config.yaml
num_hidden_layers: 14
hidden_size: 192
n_experts: 128
experts_per_token: 4
d_expert: 48
d_shared_expert: 128
hidden_act: "clamped_swiglu"
moe_layers: [1, 2, 3, 4, 5, 6, 7, 8, 9, 10, 11, 12, 13]
router_score: "softmax"
normalize_top_k: false
routed_scale: 10.8
balance_loss: 0.0114
balance_bias: false
router_bias: true
init_std_router: 0.03
lr_router: 0.000711
vocab_size: 6153
norm: "rmsnorm"
norm_eps: 1e-05
tie_word_embeddings: true
optimizer: "muon_variant"
learning_rate: 0.00856
beta1: 0.95
batch_tokens: [65536, 131072, 262144, 524288]
max_seq_len: 768
train_tokens: 529200000
max_steps: 2635
dataset: "wikipedia_en"
Below are experts of layer 2 (counted from 0) of a mixture-of-experts language model. Rows are named router (the router's row for the expert), gate (a neuron's input weights, with its number), up (a neuron's input weights, with its number) and show model dimensions 0-63. Each number is 128 + 24 x the weight over its row's rms, rounded and kept within 0 to 255.
Before each expert's rows: a language model's description of what the expert responds to. This comes from a sample of Wikipedia text that the model never trained on.

# expert 47
Description: Relative and linking words
router [115 141 142 129 134  99 136 112 159 132 130 110 158 121 121 128  89 109 150 122 117 108 117 163 120 154 125 109 140 137 110 116  96 175 121 153 133 147 108 119 153 124 118 157 126  95 147 143 158 122 109 147 122 105 175 120 113 126 132  98 164 163 125 151]
gate0 [140 121 123 158 149 118 112 170 150 118  76 182  42  85 151 139 120 139 112 111 147 167 124 187 167 124 144 134 124 128 121 115 143 166 163 144 115 119 123 139 125 111 115 136 121 113 167 103 135 103 125  91 146 142 137 136  90 128 175 122 136 106  97 134]
up0 [155 158  97 154 136 114 129 126 152 130 155 223  93 161 129 138 146 130 130 160 109 158 101 193 135 103 103 118 160 137  94 106 126 137 165 165  87  70 121 190 123 104 121 148 114 113 123 148 140 113 118 123 126  92 155 123 123 128 150 135 129 187 106 129]
gate1 [106 132 107 120 135 103  75 124 157 140 148 120 149 157 133 105 126 140 113  97 192 114 118 119 126  98 115 151 145 131 116 146 114 144 123 125 132 141  91  96  77 120 142 128 117 150 156 123 128 152 111 137  82 161 132 121 125 175 188 107 162 134 124 110]
up1 [ 90 148 123 114 147  90  54 106 146 132 136 124 123 129 155  88 142 115  90 111 170 108 127 114 167 118 140 144 149 132 106 147 101 112 122 130 123 153  92 120  57 111  98 111 122 174 122 130 140 152  99 129 100 140 132 117 142 155 223 113 159 145 139 121]
gate2 [145 126 123 152 120 117 154 128 186 144 138  95  69  78 154 134 126 108 163 120 123 162  95 166 154 112 118  94 125 117 127 156 111 130  86 116 117 167 156 114  81 176 136 144 114 140  98 124 175 143 116 129 101 131 139 126 146 104 110 145 154 106 153 141]
up2 [132 132 148  77 153 150 156 129 178 133 111 105  57  69 166 140 119 128 141 144 121 130 123 158 180 110 153 136 129  71 114 136 120  99 103 116 156 150 142 124 108 144 105 117 131 141 114 115 173 136 121 191 139 137 123 124 118 149 153 198 146  55 148 130]
gate3 [140 168 108 113 152 124 135 125 141 126 138 136 129 145 129  64 153 151 114 107 110 109 128 129 122 126  82  82 109 121 140 134 127 152 140 135 157 137 143 130 128 129 119 128 142 121  98 165 136 155 113 122 151 153  89 135 115 133 176  84 137 163  92 146]
up3 [133 144 107 112 166 123 113 135 143 113 161 119 157 152 139  86 130 150  90 132 128 132 123 137 119 153  93 110 125 136 105 127 125 145 138 135 153 172 117 148 127  65 111 107 140 144  94 165 108 122  92 117 125 129  82 155  96 119 137  98 120 107  99 145]
gate4 [144 176 140 172  94 134 104 167 135 123 130 111 131 129 121 114 118 140 138 108 165 127 113 132 105 145  99 160 142 122  98 150 138 131 125 127 128 122 124 127  85 177 130  89 102 154  80 108 146 128 154 152 166 117 148 148 114 175 172 104  83  96 154 117]
up4 [161 157 101 152 121 136  75 132 125 126  94 111 189 153  84 118 131 105 151 123 167 150 102 123 123 150  68 115 137  84  84 104 141 177 106 113 130 126 165 142  72 134 116 121  99 149 128 110  92 138 151 140 130 144 127 144 102 151 165 138 116 135 149 144]
gate5 [122  99 122  92 125 141  84 127 128 143 136 116 128 118 142 144 104 163 133 154 158  62  72 186 121 130 144 125 108 108  86 132 115 153 116 151 142 154 108 133 125  91 132 130 138 124 113 140 107  95 129 112 153 146 112 148 131 126 137 168 123 138 149 117]
up5 [ 89 141 146  77 133 108 145 126 167 151 166 151 129 127 152 144 121 167  83 150 155 126 105 167  81 126 144 161  90 111 124 114  94 126 124 135 152 133  96 141 132 117 129 126 137  97 121 137 139 133 116 106  97 136 107 181 124 112 147 131  68 108 119 126]
gate6 [120 126 157 121 149 118 138 119 153 134 120 106 108  93 104 132 128 152 140  84 107 181 134 213 161  72 147  98 112  80  89 154  85 163  57 118 130 125 161 173  99 116 103 116 105 106 119 122 117 169 133 115 125 174  95 134 150  86 169 138 104 114 105 128]
up6 [ 99  96 128 132 103 142 118 102 105  90  64 122 152  87 114 106  97 153 160 125 125 148 148 167 164 121 158  89 136 117 121 135 136 164  97 121 112 120 155 128  94 129 190 169 141 112 128 119 115 149 109  88  96 114 106 142 126 126 171 142 177 126 130 125]
gate7 [121 133 126 104  94  96  89 131 131 177 202 138 141 116 118 157 114 122 150 127 113 130  79  92 147 128 147 121 130 160 113 144 123 145 103 154 150 137  81 133 146 138 112 143 118 121  96 157 123 148 136  97 128 136 156 132 128  76  83 110 107 110  90 146]
up7 [115 124 135 106 130  94 115 122 146 171 166 118 153 118 123 129 104 127 132 162 112 140 101 121 175  93 148 105 141 152 104 131 130 136 100 124 143 115 174 136 159 157 145 139 118 145 104 127  91 119 124 122 121 128 143 146 133  94 104  99 147  87 117 130]
gate8 [139 138 125 102 117 117 124 138 135 148 178 132 103  65 104 146 135 126  79 117 134 155 102 124 131 129 162 126 118 148 101 106 110 173 121 139 131 115  93 111 159 136 111 164 114 123  76 134 109 155 114 100 122  76 144 163 122 132  92 120 111 102 125 118]
up8 [129 130  97 110 107 108 162 159 107 150 143 158 117 111 110 127 161 111 142 125 111 120 180 128 116 129 141 111 159 128 131 120  89 179 130 120 101 113  43  77 165 125 145 163 117 116  53 133 121 151 133 110 159 107 131 146 106 123 102 108 143 116 150 117]
gate9 [141  99 132 116 115 136 109 136  81 128  52 104 117  88 130 150 159 141  81 114 137 152 111 171  92  69 132 103 119 171 105 126 166 157 131 125 132 116 107 166 134  73  87 147 116 117 158 115 110 131  85 108 118 171 114 181 134 138  74 166 164 124 130 120]
up9 [141 174 123 131 114 120 114 139  97 121  48 111 102  95 113 116 128 113 104 140 140 118 121 140 139 115 140 111  94 147 137 124 133 172 123 113 129 111 126 169 141 131  88 128 151 122 155 112 126 126 125 122 125 161 178 173 118 184 109 201 174 129 139 133]
gate10 [ 85 138 142  91 121 110 103 159 107 140 143 149 132 154  91 147 126 116 161 121 152 133 107 124 135 120 148 146 129 115  95 149 142 128 110 123 154  93  84 116 129 136 136 136 130 124 144 199 145 164 175 142 142  63 170 105 157 111  84 125 103 100 140 115]
up10 [133 145 138  60 150 101 141 112 131 118 124 153 118 124 124 152 129 132 168  74 103 164 119 104 132 132 115 135 135 149 132 136 134 128 122 130 114 187 139 138  99 133 158 120 111 136 134 152 232 144 136 128 119 131 125 112 133 109 101 120 123 114 123 137]
gate11 [122 123 113 151 117  78  56 117 140 145 107 141 113 110 180 165 118 155 116 123 133  86 131 125 110 135 120 124 114 133 117 108  97 148 114 177 138 137  45  85 107 128 142 131 126 109 132 151 120  80 124 156 115 135 105 128 163 163 173 113 184 131 122 130]
up11 [108 111 115 131 130  75  63 157 150 125  94 133 122 105 158 180 120 182 126  87 159 103 122 104 131 116 118 141 122 130 138 130  90 146 114 173 131 157  40  98 151 117 140 123 137 125 132 164 125  84 151 151 127 130 108 122 120 150 155 134 150 131 110 125]
gate12 [132 149 129 105 102 109 134 131 125 129  96 133 113  85 149 165 124 154 157 127 213 144 132 160 124 120 117 144 116 160 105 157  92 124  97 123 131 100 130 112 159  87 111 133 161 126 156 190 130 128 140 118 133 119 109 139 123 108 129  70 132 111 128 113]
up12 [137 129 157 129 164 132  82 150 131 137 163 116 113 105 155  89  88 100  83 121 118  98 138 113 107 173 123 129 128 146 149 131 171 148 105 144 117 132 113 136 170  89  98 127 114 100  69 171 102 124 127 157 165 112 110 181 135 115  93 143 115 121 100 142]
gate13 [136 113 126 138 127 119 158 102 142 113 134  99 174 132 132 163 102 156 154 120 135 131  84 170  99 140 115 105 153 162 113 115  98 120 155 158 158 137 142 142 129 142 148 130 102 146 128 169 119 130 104 162 117 138 129 118 135 122 168 173 124 139  91 109]
up13 [143 147 124  80 127 143 130  87 169 121 147 127 135 185 164 158 127 133 168 121 134 113  83 119  90 127 131 134 152 167 100  99  95 133 136 161 115 144  89 145 165 148 157 155 109 119 121 164 152  89 162 165 129 125 137 164 140 137 202 126 133 160 111 118]
gate14 [ 82 149 124 137 125 113 105 155 123 150  80 121  82 140 133  95 102 127 130 109 123 168  99 163 129 125 114 110 151 130 119 112 118 132  94 137  95 113  83  59 132  78 131 126  99 125  67 100 198 118 121 157 172 118  65 101 125 127  91 147 137 121 118 111]
up14 [ 86 120 149  97 108 124  93 108 100 190 125 103 120 132 128 118 102 146 152  77 130 161 111 154 112 116 136  77 168 147 102 132 115 146 112 108 116 122  91 103 146  76 148 137 116 126  81 107 187 122 114 131 131 133  77 114 115 108  82 120 135 123  94 114]
gate15 [124 109 148  93 138 108  86 132 147  96 111 137 116 130 117 145 138 131 174 129 193 142 139 146 144 114 133 144 101 101 138 130 160 150 162 139 129 151 176 108 134 156 138 151  99 116 125 102 123 156 138 162 141 186 125 135 158 141 145 191 132  89 124 112]
up15 [116 106 157 145 141 103  93 145 137 123 118 132  99  94 100 141 131 115 183 112 190 136 117 167 165 131 119 144 113  95 173 133 133 162 117 100  94 149 163 105 106 205  99 120 114 129 129 127 147 142 167 136 137 180 133 175 161 155 121 174  97  98 140 124]
gate16 [108 156 134 136 126 110 129 131 134 148 146 120 146 110 119 115 111 116 149 150 210 130  75 137 146 113 137 141  96 111 149 100 125 104 183 102 109 133 160 147 143 107 119 103 113 143 133 124 128 168 113 149 137 119  81 111 150 141  90 136 106 106 160  88]
up16 [113 153 158  95 114 118 116 117  91 141 106 144 145 115 115 160  91 131 144 109 190 146 103 139 151 136 141 106  71  97 148 113 103 141 142 133 135 144 121 161 147  91 116 139 120 115  83 117 145 119 124 178 124 116 112 135 130  95 133 113 129 133 116 108]
gate17 [113 133 174 136 136 128 132 112 153 121 159 119 130 123 107 121 136 136 136  75  77 115 175  74 182 136 111 149 105 104  97 102  93 160 117 120 122 137 148 132 105 123  91 139 117 120 143 100 133 130 113 113 119 120 187 115 149 150  87 139 133 113 116 124]
up17 [133 111 154  96 118 101 124 148 117 172 112 115  98 128  81 152 143 134 167 109 111 138 146  75 141 112 108 122 130 122 122 105 124 121 125 161 147 133 119 121 147 114 136 144 137 110 124 109 140 143 114 106  97 183 155 142 138 141  86 147 133 104 110 121]
gate18 [147 146 135 117 114  90  88 142 107 124 118 117 142  99 154 105 119 136 171 121 167 104 134  93 134 124  88 145 115 119  96 126 103 129 111 127 107 165 140  89 136 104  96 169 129 114 141 129 107 163 133 170 187 134  87 134 131 137 162 164 185 124 124 129]
up18 [120  98 131 149 132  87  95 123 135 146 137 121 158 122 175 180 116 170 138 111 117 105 175  91 100 150  97 144 158 115 137 106 129 137 128 153 157 154 149 102 157  88 111 143 152 103 123 135 123 153 138 201 129 128  91 138 132 137 159 146 174 112 135 133]
gate19 [149 129  94 153 148 131 132 108 137 165 182 123 151 119 150 109 111 130 142 138 107 117  73 133 104 125  94 122 177 130 134 115 151 105 144 121 155 108 169 128  73 130 188 156 137 130 116 128 119 177 110  99 117 103 123 157 128 111  88 108 132 125 123 134]
up19 [141 114 121 149 129 122 154 121 140 132 126 105 142 103 124  81 113 119 140 175  86 124  77 166 147 152 100 116 156 165 131 141 152  74 124 145 112 121 151 164 108 137 104 109 138 135 149 141 125 161 117 101 103 132 128 142 155 130  63 101 116 118 143 132]
gate20 [ 84  82  96  92  75  88 158  95 135 140 137 114 105 159 120 111 118 117 150 128 136 116 143 161 120 114 148 117 146 158  58 129 131 152 111 170 125 138  84 176 126 102 147 125 143 117 112 144 134 132 120 131  93 141 111 154 121 107  87 163 111 148 104 135]
up20 [ 96 107  74 109 113  90 158 148 114 117 144 128 147 163 130 114 124 118 162 146 133 149 123 121 126 108 133 131 174 106  88 185 116 131 124 152 141 123 129 167 100 133 152 114 153 130  50 117 111 111 145 123 166 120 105 166 117 108 132 151 116 146 126 137]
gate21 [126 113 130 129 126 122 110 157 206 145 141 162 120  81 139 103  97 145 149 122 166 121  80  97 197 155  84 132 101 140 139  99 132 135 115 107 132 140 141 110 126 133  98 138 118 110 133 115  66 129 114 134 115 151 135 164 118 141 178 119 156 138 115 122]
up21 [143 122 128 123 139 104  61 154 152 132 131 148 120 112  92  97 123 148 145 150 131 107  97  83 175 182  87 160  93 128 117 145 101 132  94 110 115 131 122 119 139 127  88 129 121 148 144 133  88  93 106 129 113 146 115 114 115 128 144 107 102 132 159 117]
gate22 [124 122 149  99 133 110 120 142  99 191  88 113 137  78 145 151  96 115 134 107 116 115  87  68 124 124  69 194 122 145 107 104 140 165 122 137 114 134  86 135 107  74 124 171 115 154 147 124 138 135 120 117 134 167 112 129  96 125 141 140 173 110 149 122]
up22 [123 155 132 113 122 129  96 144 140 162  65 104 144  99 149 138  88 109 152  84 168 124  69  76 137  98 102 207 130 139  91 108 128 175 105 153  94 134 111 116 143 112 106 132 120 134 127 113 129  83 136 125 160 125 139 161 135 128 148 151 158 137 164 133]
gate23 [117 132 185 155 139 128  59  90 148 114 215  78 102 118 110  87 102 187 135 133 118 131 140 116 154  83 133 129 147 111 108 140 102 183 140 130 164 113 162 119 155 143 148 123  97 109  96 130 109 135  89  52  98 134 119 112 131  90 127 120 144 142 119 105]
up23 [100 126 165 152 136 127  90 122 181 101 174  80 127 116  92 116 144 190 141 117  86 140 136 124 124 129 120 149 129 130 133 105 115 152 119 128 158 124 109  67 158 142 143 106  98 109  94 129 122 119 106  88 118 125 154 103 107  95  99 138 120 143 116 125]
gate24 [114 128 122 133 107 124 168 155 116 112  99 124 120 117  94  77 105 116 118 107 174 116 108 156 139 148 135 112 125 157 135 113 192 163 131 142 132 135 102 128 135  89 133 172 147 119 106  94 144 130 137 135 113 143 108 159  96 141 115 126 215 166 107 117]
up24 [102 116  99 120  94 144 111 126 129 135 135 132 116 128 137  97 113 120 153  99 162 148 104 112  98 121 146 107 118 147 126 113 161 160 166 110 112 133  93  78 138 122 128 172 156 119 104 124 119 109 146 129 123 121 127 182 110 106 130 126 203 156  89 105]
gate25 [120 157 155 106 158  98 161 135  91 138 106 144 148 140 113 108 120 126 108 116 137 119  80 106 143  95 125  85 121 147 131  87 124 131 122 114 114 171  64 143 106  68 146 118 111 123 121 120 142 124 128 102 100 159 118 103 125  90 113 121 150 105 100 124]
up25 [135 155 160 101 141  91 167 138 121 146 145 111 116 154 119 102 120 119  81 146 118 105 111  99 113 122 124 102 115 131 127 103 100 136 125 124 134 157 118 130 127  96 143 115 132 150 157  98 121 121 120 122  92 126 153 150 125 108 126 111 142 106 129 127]
gate26 [146 167 108  97 129  77  97 122  82 168 131 138 136 116 170 173 101 138 112 127 146 113  95  88 135  73 127 133 115 120 138 139  92 149 134 117 147 165  79 137  97 135 107 120 126 153 117 113 127 130 106 126 131 137 121 132 143 116 158 133 171 130 112  98]
up26 [127 186 141 148 118  86  96 130 127 172 120 133 153  59 136 156 138 136 117 151 159  89 112 133 124 133  92 159 105 145  88  95 108 107 104 108 104 132  42  91 104  89 115 132 117 138 126 145 164 125  77 131 148 149 144 110 137 183 153 147 109 124 165 126]
gate27 [117 101 122 151 150 128 147 160 170 134 145 103 115 114 143  78 123 166 134 131 157 139  71 150 146 127 134 152 141 115 133 141 127  98 138 129 120 139 157 136 130 109  97 161  69 111 152 121  90 141 126 124 138 178  99 114 138 135 141 157 117 164 145 144]
up27 [107 112 120 125 150 148 116 151 158 103 124 102  88 100 135 119 104 153 141 110 149 120  66 106  90 121 138 160 161 125 115 147 156 116 148 133 113 111 110 149 154  92 129 125  85 120 106 109 151 128 153 117 162 139 101 126 130 124 138 171 134 152 155 129]
gate28 [106 141 112 135 110 118 125 121  68 178 126 106 132  93 125 139 140 134 111 121 134 148 185 124 127  77 146 125 137 123 172 116 122 129  95 116 108 163  91  68 135 105 148 152 127 132  82 128 174 159  96 104 125 151 145 148 143 140 131 114 173 123 103 105]
up28 [106 130 132 142 109 160  88 121  89 143 128  84 148  95 145 145 133 131 125 164 128 149 149 107 103  95 128 176 122  92 154 118 153 112 125 117 116 128  89  54 125 110 129 157 134 124  97  88 115 139 103 120 142 129 146 145 125 135  90 131 157 128  93 105]
gate29 [129 109 127 145 126 122 134 131 136  99 145 100 120 130 128 181 185 130 125 107 171 123 148 180 116 135 123 151 172 155  95 127 107 141 106 149 112 162  91 123 135  99 110 117 139 107 113 171 151 122 112 105 116 125 155 135 151  88 142 103 116 130 148 130]
up29 [123 131 108 121  89  92 132 146 110 154 132 117 134 114 119 119 131 137 159  88 134 116 154 184 106 140 139  97 140 156 114 122 119 113  87 104 174 157 116 124 155 119 135 144 132 114 145 135 159 116 153 119 118 150 141 138 134 129 104  91 132 105 134 143]
gate30 [115 137 130 104 115 114  93 114 154 137 106  84 121 126 136 152 135 142 139  88 141 122  75  88 109 101 137 116 130 180 134 133 141 144 152 120 128 129  41 106 172  94 113  97  85 122 124 110  97 137 121 156 129 168 141 137 107 145 102 138 170 124 108 133]
up30 [137 134 125 146 125 138 142 116 170 121 114 118  98 129 130 140 138 120 111 112 101 137  92 134 106 114 110 150 136 155 134 157 158 137 134  90 123 111  79 115 164 123 131 118 105 125 112 123  86 148 186 145 136 139 112 124 124 137 129 147 106 110 165 127]
gate31 [113 122 155 153 134 121 131 115 166 124  98 177 178 145 121 143 114 126 151 153 143 150 147 183 158 111 111 174 136 143 153 126 142 127 156 148 141 158 145 114  85 108 110 110 110 134 166 126 138 147 127 144 115 122 141 117 160 149 118 126 131 159 112 127]
up31 [129 157 160 162 131 108 123 103 137 162 152 143 115 118 139 142 117 103 121 153 130 117 156 125 183 121 152 134 153 121 165 117  89 112 148 168 134 129 109 111 116 115 119 149 119 131 122 129 111 172 171 123 148 115 133 131 123 115  97 109 125 166 131 141]
gate32 [134 125 172 161 122 112 164 161 113 107 160 115 127 111 106 139 113 105 129  83 140 129 115 128 180 151 139 152 108 138 104 135  73 157 122  98 155 149 153 168 133 149 111 116 118 152 116 163 137 160 109 101 135 141  90 107 104 121 145 124 114 100 142 137]
up32 [132 120 171 153 114  99 138 136 144 132 120 121 115 111 106 118 148 113 128  97 179 123 136 126 149 153 110 137 103  90 130 134  91 152 136  77 144 156 138 153 126 167 115 106 107 145 138 141 130 135 109  96 137 143 102 103 104 126 127 118  98 150 165 131]
gate33 [102 147 114 102 109 128 131 131 130 109 126 150  93  83 149 122 145 158 139 105 142 137 145 163 111 129 139 102  96 126 121 112 144 142  81 165 141  49 123 180 107 127 160 130 116 163 141 161 166 174 122 120 110 155 157  90 124 108 138 118 101  95 102 113]
up33 [112 145 129  98 123 120 133 144 118 133 106 144 140  44 117 140 125 150 147 124 136  97 135  99 120 136 131 158 110  83 136 130 103 149  79 120 101 117 145 105 102 111 145 117 131 114 132 116 133 144 154 111 133 155 177 114 143 126 146 134 132 105 136 125]
gate34 [113 117 157 105 149 148 114 139 164 145 157  73 127 117 126 143 152 129 106 149 116 107 157 110 135 123 127 165 124 118  97 153 111  99 145 132 117 163 107 113 147 138 140 156  95 104  97 167 111 119  95 100 140 130 121 141 121 147  87 106 150 186 154 115]
up34 [118 137 183 120 127 148 135 133 172 149 184 120 140 162 134 129 161 134 108  93 113 115 170 130 150 137 140 142 175 105 126 131  79 107 104 138 126 141  79 107 171 152 117 120 100 133 104 118 136 134 118 138 125 140 136 130 127 137 141 129  88 151 123 122]
gate35 [143 163 129 125 101 117 150  87 107  94 146 114 150 150 106  89 148 158 119 137  96 132 170 132  85 121 133 178 129 107  90 116 116 139 115 113 145 160 104 112 113 116 114 136 137 160 147 102 121 152 127  79 136 109 129 148 131 118 138 126 161 106 104 139]
up35 [144 188 132 115 130  84 167 119  91 133 148 102 144 124 110  90 150 160 110 128 131 163 153 169 105 134 137 186 128 117  84 102 112 144  84 135 121 150 108 101 133 111 123 126 133 160 143 127 118 160 162 102 133 130 120 160 169 127 135 115 128 101 116 143]
gate36 [126 143 120 111 146 112 128  91 132 152 116 148 139  77 142 127 126 150  90 121 112 171 165 140 148  98 120 131 104 158 118 138 162 137 162 112 142 115 161 136 122  64 124 116 138 129  99 131 128 148 132 144 131 130 112 179 114 147 118 182 108 103 141 148]
up36 [118 142 150 150 176 119 116  80 113 133 124 133 134  88 110 100 155 138 103  90 115 123 169 131 129  76 108 152  99 134 111 124 104 144 104 129 156 172 148 160 104  66 117 139 141 144 130 120 187 118 139 119 148 118 140 157 109 146 153 155 118 151 106 126]
gate37 [156 129 117 162 109 135 137 119 124  49 101  96 148  91 114  98 124 131 125 197 125 160 128 143 104 128 104 104 142 134 134 154 121 134 110 117 125 125 139 130 104 146 165 139 121  99 132 104 106 137 104  91  93 124 130 176 150 152  97 112 145 152 112 135]
up37 [139 127 100 163 113 137 146  97 137  86  87 110 102 114 117  91 119 125 147 168 128 152 141 134 121 129 146 109 169 129 162 146 108 145 136 122 134 114 143 109 106 143 229 159 134 118  92  95 114 150 117  92 114 156 147 185 152 143  94 121 162 149  85 152]
gate38 [ 94  88 144 134 127 129 121 114  88  83 130 149 115 108 128 112 122 126 104 143 124 115 138 148 100 172  93 120  97  99 120 103 130 164 103 112 100 151 149  78 112 149 164 111 119 173 138 157 163  83 100 105 104 129 166 120 114 152 158 150 141 137 125 113]
up38 [136 146 113  89 105 173  96 113 150 114 109 102 137 124 141 126 109 121 120 129 150 117  91 159 111 181 106 121  94 116 143 128 175  95  83 144  78 104 161 145 143 140 109 129 120 133 150 105 154 125 109 131 120 182  85 152 135  96 161 121 177 134 121 123]
gate39 [ 99 121 116 121 132 135 108 138 128 115 169 113 140 122 116 174 141 141 143 128  94 143 143 146  91 152 149 162 156 115  95 115  91 158 111 165 143 126 111  58 136 109 157 164 140 147  95 149 165 107 106 131 138 119 125 131 101 132 118 140 170 136 132 117]
up39 [116 115 172 103 135 134 111 129  97 116 148  90 128  55 138 125 118 148 146 147 118 134 155 111 135 141 139  61  94 111 172 116 133 124  88 182  85 164 125 134 163  95 107 157 143  90 135 112 174 144  87 112 146 170 130 136 162 149  81 108 154 120 101 146]
gate40 [139 167  88 142  89 115 145 121  82 120 136 104 110 116 145 143 153 142 129 148 137 124 165 133 110 103 113 151 142 110 116 112 148 101 150 113 152 171 133 176 158 163 147 131 141 148 104 161 107 130 163  97 155 148 145 123 116 127 137  88 143 142 135  72]
up40 [149 111 182 148 155 133 106 111 148 123 163  99 153 152 121 111 125 121 161 101 107  83 111 103 150 166 131  77 125  92 142  98 105 155 168 109 141 127 144 153 117  87 123 131  96 150 178 152 114 168  83 137 135 150  89 115 136 116 126 146 111 130 108 148]
gate41 [118 122  76 141 107 127 131  94 145  77 146 129 153 108 113 133 126 142 121 125 135 147 113 127 171 160 166 145 126 132 117 128  98 147 140 140 121 145 155  87 106  96 123 154 136  78 139 143 156 128 153 101 167 136 129 124 126 173 188 118 133 145 143 123]
up41 [149 133 132 105 151  95 127 100 146 121 119  96 107 135 103  97  98 133 113 119 145 116  90 107 121 116  96 123 137 116 124 144  91 153  64 112 118 127 169 148 145 177 147 126 105 115 173 104 129 128 114  93 134 167 142 146 148 123 134 152 156 101 124 163]
gate42 [133 155  90 139 120 119  93  95 111 134 151 165 152 126  99 103 127 161 132 167 152 118 148 142 122 121  88 156 102 120 171 109 138 132 128 126 152 140 123 141 125 125 137 147 123 134 200 137 154 113 121 150  78 102 129 105  92 110 115  95 173  98 130 119]
up42 [110 138 132  77 144 143 105 158 120 188 123 116 139 107 108 157 128 144 131 156 146 125  71 117 139  88 126 147 141 130 128  91 165 123 102 144 141 172 125 136 158 125 119 156 124 142 107 158 144 128 143 115 145 115 114 122 108 112  98  98 170 113  92 117]
gate43 [123 108 129  92 126 123 135 130 143 100 137  87 135 137 112 112 113 127 126 127 161  69 142 124  97 125 132 114 109 179 150 132 118 154 128 101 138 169 112 111 111 131 140 132 107 153 116 156 146 132 117 165 119 131 193 117 147 161 159 152 138 148 100 141]
up43 [133 159 137 109 144  95 149 168 153 140 121 124 122 106 126 135  99 103 117 126 170  72 126 153 111 120 165 117 112 174 119 139 111 139 109 129 146 177  94 175 104 143 118 103 138 138 130 132 128 147 148 106 127 120 188 110 137 192 142 103 127 149 103 131]
gate44 [159 156 109 173 115 140 110 163 137 141  73 142  98 112  66  94 160 103 120 130 112 100 129 196 103 162  93  99 135 119 114 130 112 151 140 127 130 122  92 127 133 154 170 159  93 139  96 107 123 128 120 148 128 150 117 126 146 115 140  92 118 123 122 140]
up44 [125 146 100 148 149 160 118  88 123 162 114  85 138 130 129 121 118  95 107 120 105 135 123 127 112 122 102 114 136 150 122 121 144 121 122 136 124 115 112 133 129 119 152 173 124 145 154 131 133 161  92 105 130  92 149 131 121 139 137 112 160  96 146 134]
gate45 [107 121 134 124 124 134 119  92  95 105 106 129 158 122 138 119  99 121  97  99 150 127 109 150 118 141 134 109 138 125 108 120 141 162 134 131 128 145 169 146 110 122 145 127 146 111 145 154 135 122 123 140  85 106 133 131 139 150 120 177 158 108 118 119]
up45 [150 120 114 133 134 111 135 100 156 130 118 110 142 185 134 119 148 131 112  84  78  96 131 185 124 140 105 139 167 124 133 126 148 115 160 123 134 162 149 191 135 129 121  98  96  88 123 126 121 140  91 172 100 159 130 147 123 160 123 158 136 135 111 102]
gate46 [141 130 114  97 131 130 119 126 174  99 138 129 181 161 131 134 119 150 139 173 130  89 133 118  96 114 101 122 152 172 134 124 134 174 106 153 147 100  79 131 171  82 147 161 117 149 114 129 138  83 128 128 153 108  87 102 113 121 169 144 114 123 117 119]
up46 [108 129 136 121 145 100  73 144 157  67 169 125 141 121 143 102 132 170 168 100 138  96 119 135 123 137  79 126 144 107 123 131 176 123 112 145 169 125 119 105 139  87 135 167  91 108 117 105 109 131 124 131 126 157  92 132 104 104 166 172 144 107 114 152]
gate47 [146 120  95 121 136 102 132 127 135 124 131 100 152 103 130 134 129  90 112 142 120 152 123  86 102  96 114 134 103 176 113 162  82 165  88 139  92 150  98 111  93 126 115 145 124 114 171 132 107 148 140 144 112 107  72  91 138 125 103 174 124 146 165 145]
up47 [130 112 100 107 153 130 171 119 149 111  80 150 145  88 174  99 130 137 121 166 147 128 134 118 129 120  88 116 128 118 138 120 108 121 104 147 115 152 118 116 105 139 137  93 136 144 144  92 104 129 158 132 114 113 103 128 144 122  88 169 146 106 114 151]